Weights of a small mixture-of-experts language model, trained from scratch on English Wikipedia.
Experts: 32 experts in each of 10 layers, 96 ReGLU neurons an expert, 3 picks a token, a sigmoid router.
Below are experts of layer 8 (counted from 0) of a mixture-of-experts language model. Rows are named router (the router's row for the expert), gate (a neuron's input weights, with its number), up (a neuron's input weights, with its number), down (a neuron's output weights, with its number) and show model dimensions 0-111. Each number is 500 + 25 x the weight over its row's rms, rounded and kept within 0 to 999. Numbers have three digits each.
After each expert's rows: "gets" lists some tokens that make up at least twice as much of what it gets as of all text; "comes before" lists some tokens at least twice as common just after its tokens as in all text. This comes from a sample of Wikipedia text that the model never trained on. Tokens count by the router's weight.

# expert 30
router:499493502472451505491484482510495495505489508458527488466493472502496495501502511469477474529477483491494518507532503500522539563534490528523494511492476543518483496499499530525466476489512489481493506518499536459524533524485522510505484509480559493489494505503512520479495505493499535494496522482538469524493457503479499507514608507470
gate0:502463485495473495524476508519474484468508501503509540498541516489499530496526507561542515492513494454523501483487494486504509539527450531488502457527515523459491455532485493484499533506515510514491498469542481441513524451503497490483463513512520473492474502491524459508494511489464513474522487516523481489514506524522459486526506548501
up0:512513480520513496525500483444463510520491505518481504487479501487503542531493466494523492543498483496505477498475474508505493489476520506472494570470494518478497504482503502475507473559495499443509522525487485496501497509515500495477529509520452518497479516488530520489521488466542478487478477540512458485503540518466519491540506506517
down0:468499472517570493499509487526477485521512510546526509532522482517480471543456520492485496508492520502505450539464471490504501525511495477469471454484486434498441489482508502506479486440481485473479485489491505493544477471467531505478492504467501524481469490489540471466553509490455497532479485511503561517426512488497466473502507482501
gate1:465501473457529502498512504476479498523485488527485530510519520480499497477541524512505539507532531485516493535479499541504522474516528445526479459493534523501519513504478504480476534465525532556503534488515480462476474484457487541533533505465580497516481530525541472504523537502539528517516497500492484493461471478476488503469506500488
up1:493507488469467532495495461464494515484484505486471504491515466507479466506487495517505514509429545513519477518472476502496500503496505523491480514479503461475489507495459517545519490535486527528536471529523469519524471467472540495490529504561474527534522511534533485448481498517544506510509461481518543508473559520509489490457491513525
down1:490485521499485491487475472490492501510452503493515460480528485498493530483498500505509439541564526472461492551467523493497476515495492497554531518527498508520512547512470521587490523484570503491496435525512512515486509516467510508501518507502514503465484491528508530511516587468487477487501481505483521499518532505475502538530499488484
gets: "0", "5", "8", "6", "1", "7"
comes before: "0", "5", "3", "7", "4", "1"

# expert 14
router:517499498460468497522458496478488485538559494518496488486501502491500518509498524515459468495521538489525507489507489501477555511519500522539511496481515493509498475480506518504490480498506488511480501488510569518508510507509493526522526505464492438513511497495517508475520498489498518486504495504444490510527506481469470453560495493478
gate0:509533514508500452515495530456522524494500556504504504495467464515504486539522479531505496458493483475549526496542495521470507457488508510570513530542509486480468491528495514503486494478519485496483536516487487521520517490501531532555518510482509462498519519504530475453494523484470501535513505487507524486468517515460495510517509515514
up0:498493539518452510503468500469519501494524450494490480483510486499518479485499492449457495508498482518490473474532536513491523554461509508479468533492492529480529508540496500551510463525538480522483472501491530467546500445490489466509526524468513448551511486509517474497494499506546499516449467517535494498532456518481506520533486517540
down0:518484453561522498499547526477463490511546494533474503491519518509547475466529494496540499474481529510523457537544500509533512498527512536548524506483520490462512439482482470495470497490518493514501481492485465469506484499487468538517475490485499481509467481487515523498489495466459556474506466508502478497539533520489553492469513501539
gate1:442501484497528510478555470469480501508474505501515452536528463486474506465491517492487506472490458518526503531525528529515529495511535507502482514518473501494532571440500538447482492482506496482464513459516503515504495496499510483568494500532498471502482513486513511473548489504497529499508465484495487516501509479464477514480499480543
up1:517477504505500482488493525495514523533523494475474534484490501496453458517470485482519499483531498501501491490457531502491518513539548466544485518458527491549511531473525469500530502504512494432497482519510496470531521524473500478534473499449487510458462550522483477503521499515465522480515471487498498462497552530490525544499498504521
down1:499484500504512490492532479528530489566491481505485492511507487506507509446516484503478502512462505482565478488486496479524474432512540480499452499479490496487502510473503492555537526535531460477557476492525486510514485478514495506511489519516517482503525504528489472556512550501475475503537488482444465490530523492469521534474489452523
gets: ".", ",", "\n", " and", ").", "),"
comes before: "\n", " The", " and", " In", " He", " It"

# expert 29
router:543499499468471502497485513530495488473528519538562455473503509450527496486533529497441468496532504492506513505516462527518540536507476489489538472532480461492488510515498528496470509469483503543486507532517523493504451494474475483512492492509506462521484475521511489522486516496525544516511515470511504493513477489486486496474621495533
gate0:520492492459490490547491524520535509483503452518529500522526516467487480459508496476437534485501546495493509527479517515512533473498518470525485531498461479468491473513496479505514521450544499522481518513469498499534502476498486523521482467479518490471491498484490551513506456536483511489502492520479496509504461505527450460488500492517
up0:504524507524490499538510505508460501500568474477480487473499553510508443481497529533544474508447487484471499511502472537512518527520487498529481532473508481483485495550579485471461528469509477556494524535506476500516498507527487499482488494519474472495555464522466537487497515500472500483475487523490462497549509483490531513520464474500
down0:478551459495513486501486499480475498470472539501485534479500498494523495439525499464569527465493533499469493537479544478506519493490515510474520481444504469458520526536505454528478550515534520483486418497520512525499504498493475525448481469485541505520496510491483512478516539499498576453498476532549447507526503477475499506495475471539
gate1:488518473450488476515493516532522492495499517495523480496522467452476491464522503513443489474493483490488489558499497494498510511519471507498505525502504545525503491566496482462474470518487558530502464525528502500477489500532538465542490522516472531500507489499490532530482497527530508532515482534485502534509461537481454459525553551535
up1:506498481476533511500503480486528485470507469456502489536517507475517476499493500527473513494496479511482518537511498492506549495485486497480515478489458475489476555546453532486486489504495457524470468509483529503482455479484513450520490492493524507508475525499475445502499498476490489440514497504474476495546487519464504500495505483523
down1:500436533520537488508560513520492496489534512472488484458506504526429500542480491503508488473523477504516500480485519463508517502490475494493470485491487496491538494460508480478523529486535519503530487514502481522464456528468484469502524463517441513492499497526509470516489584490496484459493465491485469466532490510506496508522483550531
gets: "9", "1", "0", "2", "8", "7"
comes before: "9", "1", "0", "8", "2", "7"

# expert 5
router:524505506512461505515490500525482492505529494514548496502503477502499533565500495531462476523494513505505481493519498494518531520526511528479539519508503523541519508495540509455453471456525511498459505508505543491523488527470474487524481492497541480497503495507498505518499480507473547513476510484477483463518497476506487508523578501495
gate0:468514464494526530521499527531494506450488479490516454488511531491468531457478519478520450534481483525497452522499555519512497525470497493495449501441447467512499501513478539505496521505550478554506478533478479464482515524449483508534487497557482490471477497546487483498496494523491551474470436495469538521484454480504528516509536443514
up0:486509502560533528518511473490507479479532460498497448474528530463504530481510519463534492561502454477464540470536505501484522487466454510506514509469498494550488493499486502478489519512516522497459527512425495492493535538488496456504494524505489514520503497502486549483502470493545496468478529495490479461529517525496506483492502506541
down0:458560514534534526445514468520493485493501541530522535496507481478481469484523498554478494508502479500504474437481485522480475463531524474484471509488520479513472494475506555488492553456458507493516511462534482474531482477508487544500486508460527447453472557573511504496478505475456502492560500462491504504483512473477484507497524504462
gate1:515504468507465494512504502509522496513500511520515523514511542467535505499488492518471514505506479551537510462465473473502539489498500512512483531534547460495496488497486502492480519483511487519490515458482514556429487487501531476505518485503505493508531481502482544488520465485455521495532490511466496458479525446509557484492516491494
up1:483495514544529524495511508509497479521543520487508524510507522509510499498457510479487520541512481527484534482516508539507510471513513473492548477495515528526500531523512496526498501496417484487461483466530507472498517526488457485543507527471473527506498501498481510505438449530497504508502467480471516502498492511507473455525534498495
down1:539511522487524472530448511554517510432494559510538509482535506512518525504471476521478486503485490485522518529497501523482493479475543483509518547518494458460495507508441470524518506508466491476472511516471463528479499492529504496494550464489479514487519496523516543499512523526466502470449476488531481518524510536527552527573483580477
gets: "\n", "(", " species", "ox", "_{", " N"
comes before: "-", "\n", "|", "==", "The", "==="

# expert 7
router:511482477506477488502483511518486497488488511485544458509515502489507468531528505476501510481531507466524482541495483496464482519525473507523502502516470505509501491494497514511485519521497540483464507505487517485495527496476524468546524551458484412501506477514537520527502485512514499523523477502508522473510505506484486486488564485537
gate0:535490499466475459525517498503455523517520483533476491519501505474524515497516486466472478492517506432532495523509477507519528521534474455510461496508483495530518485460452477563494497538426491504519476486491501516537520551519505503484482499479468489457531514505481552504514494487496524483472473483520500465503477503532492516537506492508
up0:565517486521524509505508480503476500506525499522491495497488509485551463493535440528507472458555492517503470531494522492510498546495506486533506489507533518461484499520496510506511504487501548516488501510482498520493519489498488518496501525544464521500463502490524526531491490484507493480535468510495505500489514506506505515562529474501
down0:488522493487471516529508496540528509510481513526504524466506493514539513500490485530514482539473520567516499485506469480522488483510482483463498483469531506523504532475478473526484482537446491492492487511498515483469525506502505500497498499493428528493475501492454519473505549476532520475457471509480461501499536558496497511501505498446
gate1:548439529496491499499506536474493511517496488501514520507523465499487510487526503513489503499567490480454487480521513521541474491489484505494502536506525496495475555494469501512493535518475487511479532527493525522476485525439499490516463475508464533529514496527475511538454476504485491492494450507477525510537505493528456435540524463490
up1:527467471475523465477485491522452516514467462443484499516481487523532509481450539538504525478519523497487477512510459490524453496514466465499489450509478520512528514528470495508512489500523485499453506487521469494530490499502539512491521503491503520552470551521487491492523489464457499508513523515524481518457517489530529481512508519526
down1:512499491505483484531515501507532550490492508465510531518474506522538522552462526450523513498517502520522526489470515522484499515524521499505497568501555471547481512464502522455518509506502437539465492487446501474544485546506448490529510509535539463534487523494506518541507543510523517466482489528478526526481514500526531525537513492472
gets: "2", " the", "-", "tra", " con", " World"
comes before: "0", "nd", "″", " War", " classification", "}"

# expert 1
router:484508500478509496485504506513511483516499522494522501468480460488481481486495517502430507520534489499478506527497477479476513530473493491490488471492498500481490479493474486476464509503513513523511504494512523476481506544508515481497518476498529464517493511503555522467507463519536511548521491521525519494467508497532494522497616528482
gate0:457525518520486463504503492485524487490508501521511521454471470481515519451466492483496454481503493534458530535506480516505527507484517496476536491498469521535510501520468495496503521515478459504516494505502483537489517462501549523516506493506514509553498533527498467488510485508500472561438500497487497450467487505484469526509516469513
up0:520455535535502497535513504498490475498544495470495481504463515510482472493518464479554544505524508462463541495526503483523478506527440487530546505494490493475467500485497505477490472526476516505545541512496461541459518503492474507484472483528465477494501514488464508511486516490526515504479506510520482524496534510520522542511501529482
down0:486496513467492446494511487466482509455496521466467491561509511548486484521463510450496467529493540462514493504523509503499494502491529514462476517519487472481527470504477511506524531487462519456461513521523515500510508539474456483494486498524546492508543493504425503480479509486494489502512483497469464518501464521510470495501483517493
gate1:536490523507478555515495512539498505539491540491531519456469494469488516488501496511532529546519499461493490505499521493514509488540474540509464540521500512519497536487488498475498463533529587527510479480453480491504548502496495528520474516488487498544508476507462520514493511492498522497520496514510448537536505533504518547521499509479
up1:494518471451499512512527479489481519504491501526478528483490461534467485487494482548539469449496467534506487471508506485459513493509463529528488487476502500472518511532495490496502526469515528420553473488498543492493535521496486507495467518485475506540468501489488495535495480500476523476512516539505542507553509510496487544501513529487
down1:519477529488494467491451513489472495508537450492510474507487453524497488515493524498514550501491495498527512489494496489463502545542507525469406523476510525498490531483492484508540511480476489518472405512482516510488509510529503440474527492529490529501527456529482476465478462515513500481520491526509497512488481496473507452487553514526
gets: " (", "-", "'", " \"", "–", "/"
comes before: "1", "s", "born", "A", "S", "P"

# expert 3
router:500497479517463495517512499474552479473535511552508464507507508489511526491461538465460525498543524540505465511537501489488503517504505511551512476534495448473460482501484529496469501512517487513510514517473512533544501487464459497578507494501484458514502508495526504480488498462516504484485541500470516492555508492468474486488514491544
gate0:533491518472508509505542493522477523471510519504518491488505505510496476512508536505549458471538523486504512484496451501450507500544507487506532478510461449520505480525457516466482534516501488512464498484493486485512473480492522511512478511499497484467466481514517485460490518495522558496499492503455523552489498486489494490485504511517
up0:484491515516497466537482497501504560503488481505532486480522560452466477517507524531477514497513520501502483503491485488477472485537513463518500477507490542426461542487496477508499580547479463506452503522501487510487493526478549475482501493476502504458448508531497490459480542476465518508510511500461520504459462484537518507522528491516
down0:482474525565490465525419514490502513527507499491496461502477536498562480509507499516450446481475496478531512510498529502516457486512504447514517488539515487483544529516483544474509552456519483488496555494478466513482474547509554478467528538500505521486515475529471503517489497503507477490525559520488499440515485468512517466505513486468
gate1:489525496464480488461469487504498478509511510500519480551497470494522466530495486485424527527519523532507525494454485520516486536496511556493462529473484490499467501469516524491487461490491436480477484486501527516531520504446467512486550502476492455462455462491529498507492484544512494477544500454523496544518488524487502536497502506505
up1:525482498530476503502502510523518511502467509497503495517479476514508505511505538501448474501482465488508511466494530535484550510507479504465525533510557521501492485523549522521491542468473519535543512556462468478520483470515506460542534440535496461480497465543503497513519513499505498488490492536498505485480501501537423502485527538472
down1:483489486529469484522475509488493498513518526503496488481554500472507513486519491435503483521531523502545495511480436510488497537490451532464520492532466442471469471423454452463482478543529479528500520504491530499544526518479527498512501493470486447501515536533516503503509478471495512491511485503473516546543471495579508491473497509507
gets: ",", " that", " which", " this", " The", " where"
comes before: ",", " the", " he", " it", " that", " she"

# expert 26
router:483488504462504502522498498531504509512577485526508494494487517513476496496499497491479488509515488528525492549484516495465508558526521494493474497483521503495512507498485474488427482515521494517444493555526487501516513482481512531499513514488500453520492494499502485489541508543520575534503489494551519523506496504521476474515472532496
gate0:544513500493483504460529517520498487485490527522512456488554479505453494497456467453481489489503502512502459492512511549527513482516479421475502531518469506508509465502487513489476504456494514482496516446524484529480521522525490452487521486503456461524492477530518514514465485515516552496516496464510504546481493476537507483475530475493
up0:441504509513487506520494518521524520524483495463505500504527508534488506494465510483509476476497486522540550502506494471526537543477539530481467523508490523502509470503471502444463534498514493520450520509502480510535505513533521474491497511498500491508496522491481497493424494523508496505512485471491527542471465552471518489482499474462
down0:504483475516518496537518507511476478507495479469471488540524462548461468458491466481514504498491524553520515467532508511487518510508513514441524505498497520486497421503490498482512461535495513474483483459495496458521460474504529522506528480497492492523500476489512505448523470511525452477504518489468495477516539511494475527506467520538
gate1:521481476467460480516494543531509453490539548541482512552502521541485516502506496495506511489524515516524515487472516541461494515493504480556496533503550465491460511509495492538489485482503548497491508469496489514486509482483513477497492504505474459468514491490481535513511497468512472525495526482517563487495503498527499518453479494473
up1:568473523489473484532513516569492517492491539519496517487471549476520540487487504467498515550471502480507464493525535494489511481474517453483506495516473476462520515506434503472544465535517547479516531491460508503480505487489526493543506462538490519469488515488531497531473482488509472499500494500494483514498463483516489477505491500513
down1:469511520499542487484478490449522469539469484514479461478519474470487460500519464500507486467504508451491533483524473468515516497498478512497526505527515519544485468508533516523531491503498478473514507482495495522517482548502495489510528525518526500545552507520492468509452461502481519520490507540475507487491577521503448475485493517519
gets: " in", " to", " of", " was", " is", " for"
comes before: " the", " a", " an", " be", " his", " its"

# expert 12
router:423509527503412503493480491494517512519561506479534492494512500462501513486470539470459499446503506531542517521527473511517534556504498528513481494481520504511485466488507510501489520476503488479496499511473477519481505503505523502495533521491531445481519534499543481465514520491503548529542485507517474497505511503484509486512474525499
gate0:522506488493479491470546493528487482505537479473506515539471510481509482484548490487478529488535492493468456475520512495511503522538466530500503456470491496508501481453501496526509508494484511519509490465514515495476500476536504543523455534489498489505513502505521542499528524523411521450530510530483478469496525500496482500556497465471
up0:489531450553529497486489496487460524513525517484484506470538452516507487491466525533461521506465461500467513454531457485514493513489493518470483525478500480520463523533498496538498522478549489510486476508487522470514490479468469496529481480506444519483527502493498504526488505503509482491472537500491484521487531484497507542589490518497
down0:482477476518447499534550488518517465531517504521529452504493491482504516503510481500542542458466515463498527520516474511490473479505498525541495521527492506459484485517537526437434518481528496492508469550472479466462488463527540498485515460468498484498505540499551462503499488526511544489490502503535486496517484479505515494468511511505
gate1:504503461529498491484513490509542494534525532479500464550551496474492528538515495473479487534506488543521499495450550512503527474517524495507510521495504537506510515497475466532494510556503514495504517517471509505475487487492508477539498455550509500495470500509504500497501562510474519503511533506509505525459515498531521486551505537480
up1:518492517481514492514550472529476499471492461481530523480459511539524523491464497546502522470492538494450483489502560521480500497512511495496459491461484527502507546560491514499481493471504511511481489496527499519536534492530507492484487491473487464468474513489509478550470496540466522526489466471510486565470472479492506505522504458502
down1:490490470457417556502474500426493464507488530536474442484521494541501501485501505508521507547493513496475499503508498525516471474530439500483450418524489507515520546516521508484506475504525494561503524526474508473512539520524474494513503527478493499495511470451509472502508489530545497492498500537526509479521479497489472506512526549506
gets: "ed", " by", " of", "ing", " with", " on"
comes before: " the", " to", " a", " by", " in", " as"

# expert 8
router:523489524516460518524542501524472482505547502485505505457486489471498464559499528548508499527524508493501475529504475511478492501518464467507483496544511532527460483496494504541463531471490482505480490531517501510517495487499532499508500489502491429484477489501503524482508529515486532534471532497514504515498465517493466504521526482481
gate0:514499528535498484513540498512515507508492479487521510522507517530523457524538480518500477462514473527545463556523485521509468527517500473476528506491512506508551496476528515518477522494474434498481505506553511472522494504477488488494498452491541514533478518502467511448468501527535498554514529490473539509486518526499516506486519482469
up0:470512499494500477503493504495491498537503475484511530466484500520530527487480456496501530488532491485506511529483471467466509497537483509523502512476485479520532483512465502529493529487519561499547486523520509487443500523505543511491477535526511490507446509528497517501542508504501500507511521479519509508540507530514487481521500494458
down0:470537471529513495513492510496504524485480478526470492494476477488533485453481490497499501490527494564493473504440448539459514505495469494499476484484532512499500536528558533484496494513510498509471488496549540545507521511520525494526493536501487508460575512527523467526497525517482555464468484487490479491483499520471482527527522532516
gate1:556478529476537504497491526478493483502483518533478486449491460450506486493505499513503480422504469525498540528518462541503521513500516461523525494481522478463484468540513508513495505465498492503480496497526485500458547485479515480491498471459475492484489464510544482506464492495492494499528514507520509474482532558482427502501514513453
up1:452505474520471483476501523490509504500536460512521459535488508576453551535485497535509511493546491529494494512464517497505481481500531510464528534500541525507510540515493505488489523507511568475485491516511471483500449522481534517505490533503524510481503511505547546529536515554535472447503503484469503482529478508495497493471495530532
down1:473517496498488517464544461500538542490503481471510512515512505458420477517558490510485485440477514517477521469509488469484504512489482512467492483500527509495507458485500512502534478459530518466498492448481491502511529532510488477507486489556501512455541504479515544497504532509544515498476487521540502504512532465458466548516500512495
gets: "|", " |", ":", " /", " de", "%"
comes before: " ", " Party", " Total", "ation", " Apps", " Team"

# expert 6
router:449483485477480488563467488518469511436505504473507503472522491494512480539484489515491507541503504485507483533499499517472510520514514527529512500498519505511507486479485471526496524511523554516489496516498527512493480492470511461522504509503519465507503505491564477524533510520498591493518472510511534510506492505489485520482582542509
gate0:507504495466442515543481503499487499458479434514498478464481461542515515507485532476497525540511548432472492512491493493498566502503511482470526554495478517517487514498449505520513490505458509505463481516515480507508496529486469481538492513522496486554518513505512443487527494551519511477503476456516542524524516480483495454492494512544
up0:540473515491490495523464478474466479439499513503474504504457492528477503498544473505510466496507506515471442487509518543460543484542473493535409520505529473463504508518473515503514495530528536481451530492478512495501490492452482502526508446529483525532529485510537485501474453505469520487530528473534523510516518508514472524492510500547
down0:522470512516482503507473507476529432462536501450450509518484529486546474491509449514525491489478486492439484511509513526496525481548502476536523519459461456525494486521479552510532474527532504522484553498496460529466477459513465517491502492517484461492498471525488461475527514525531505535523486486477521467514504466485515503447473492524
gate1:473506516499513527466524500519481483465502474515480439502524431483507499491519491526506558507501510497520508472508513506592518490489489486483522478493457505533469506545493490501486507546491475496494509501529501501518469477488483493502507514469471491496521529498508495515527496515496499511501527471507534569520511538444481513501508507468
up1:529521455540509489480488477466521472547498500549496527548544498512527470491515496471445525496465518441521512488510521467534465478496487508464512511470541473485496523542508484541507455477518452519510495526500541516480464529457537442526483494535505502531496515519516483495492511487539493536491499481539491498482489486526517488479492475483
down1:538517514488524495424499468475482510499520476482491515410533481484525492552484519497448519494514467508465503486495444497499499501493470498491510518476522480542514532530481468516505493552475521530509445481533519488495496488510502476531510499534546494510481514482489539485493496499504469488526480535492460498480537484508522478495510502494
gets: "s", ")", "e", "ton", "es", "a"
comes before: ",", " |", " (", " and", "'", " in"

# expert 31
router:495489529527475489517459497522475492458495529461585498510474458534519508471501514534475495537484475479512509494475533492501536473538513488511474500495513525451486491488517509483490495486503534491485501515512523466516485520499508516520466534484506461498536505510513507512549525530461531492490499514489522471509499501483479455518546552458
gate0:521481536519494506497475471561485503483525523483547469509512482492490521490509477513500522495477491573489505479471521509508525484552507507508463523527511486516476483559497568498503528506453540492538511491496482520513526533520519488501458527494506536453528513501504541520474484498498507535527506506474513494497486492568506507544531531497
up0:493505493504518504517537500475510466520529517503527507563529529522523471482554490526518481481524464472513508495515511528510522530470549505497475491496473484550526505517509505444476459476482512424532491526488509463522468475530484488472488514513529461473500512500505522507478491504520510471533469465521480491479491499509518524464494475521
down0:493511508498513492480454459509546505499514499513469477539492482518524552497514497539489520519492509547490494518453494468494535459502524527463522487529482496479480487503505478472509517488481490486488532508528513510523488495486495511444489465477498543549562529568516486501518525512513516525526482515473501483500469493502526489491515539485
gate1:482488499545489468512522494467466489494500497519571479483490516507497546488537464503486535482514466472507461499540514513519507489566477477508472531520489514490500498495504514457497502475484518498498484511470472483555526537529492546464528464477412486486482474520507516485484486469523494506543466490506497541555476509489513487494499480509
up1:482498498499493476483492524529490520518465468537496486495473496535491522514472549492472523534503528503512457507501466446498523478501493506479484482500524507472518514508544483550510501516484509543505499495523523525520533493507556517471506495481526552503548501498509486477464551464462462524486558504501500469448536518519496465469503523457
down1:523496480468500506446502476478546467517499517479507541497526503507494529494465483538508455493498485520511463474498492425495476513542508498443523513516513486506530483490505465489505502456450499480507521547521492514514505518478512513528509457508493510508498513508513531477515480478488504525498523511464527547525515516566534477513499527543
gets: "s", "er", " film", "ers", "ing", " team"
comes before: "s", ":", ",", " of", " in", "."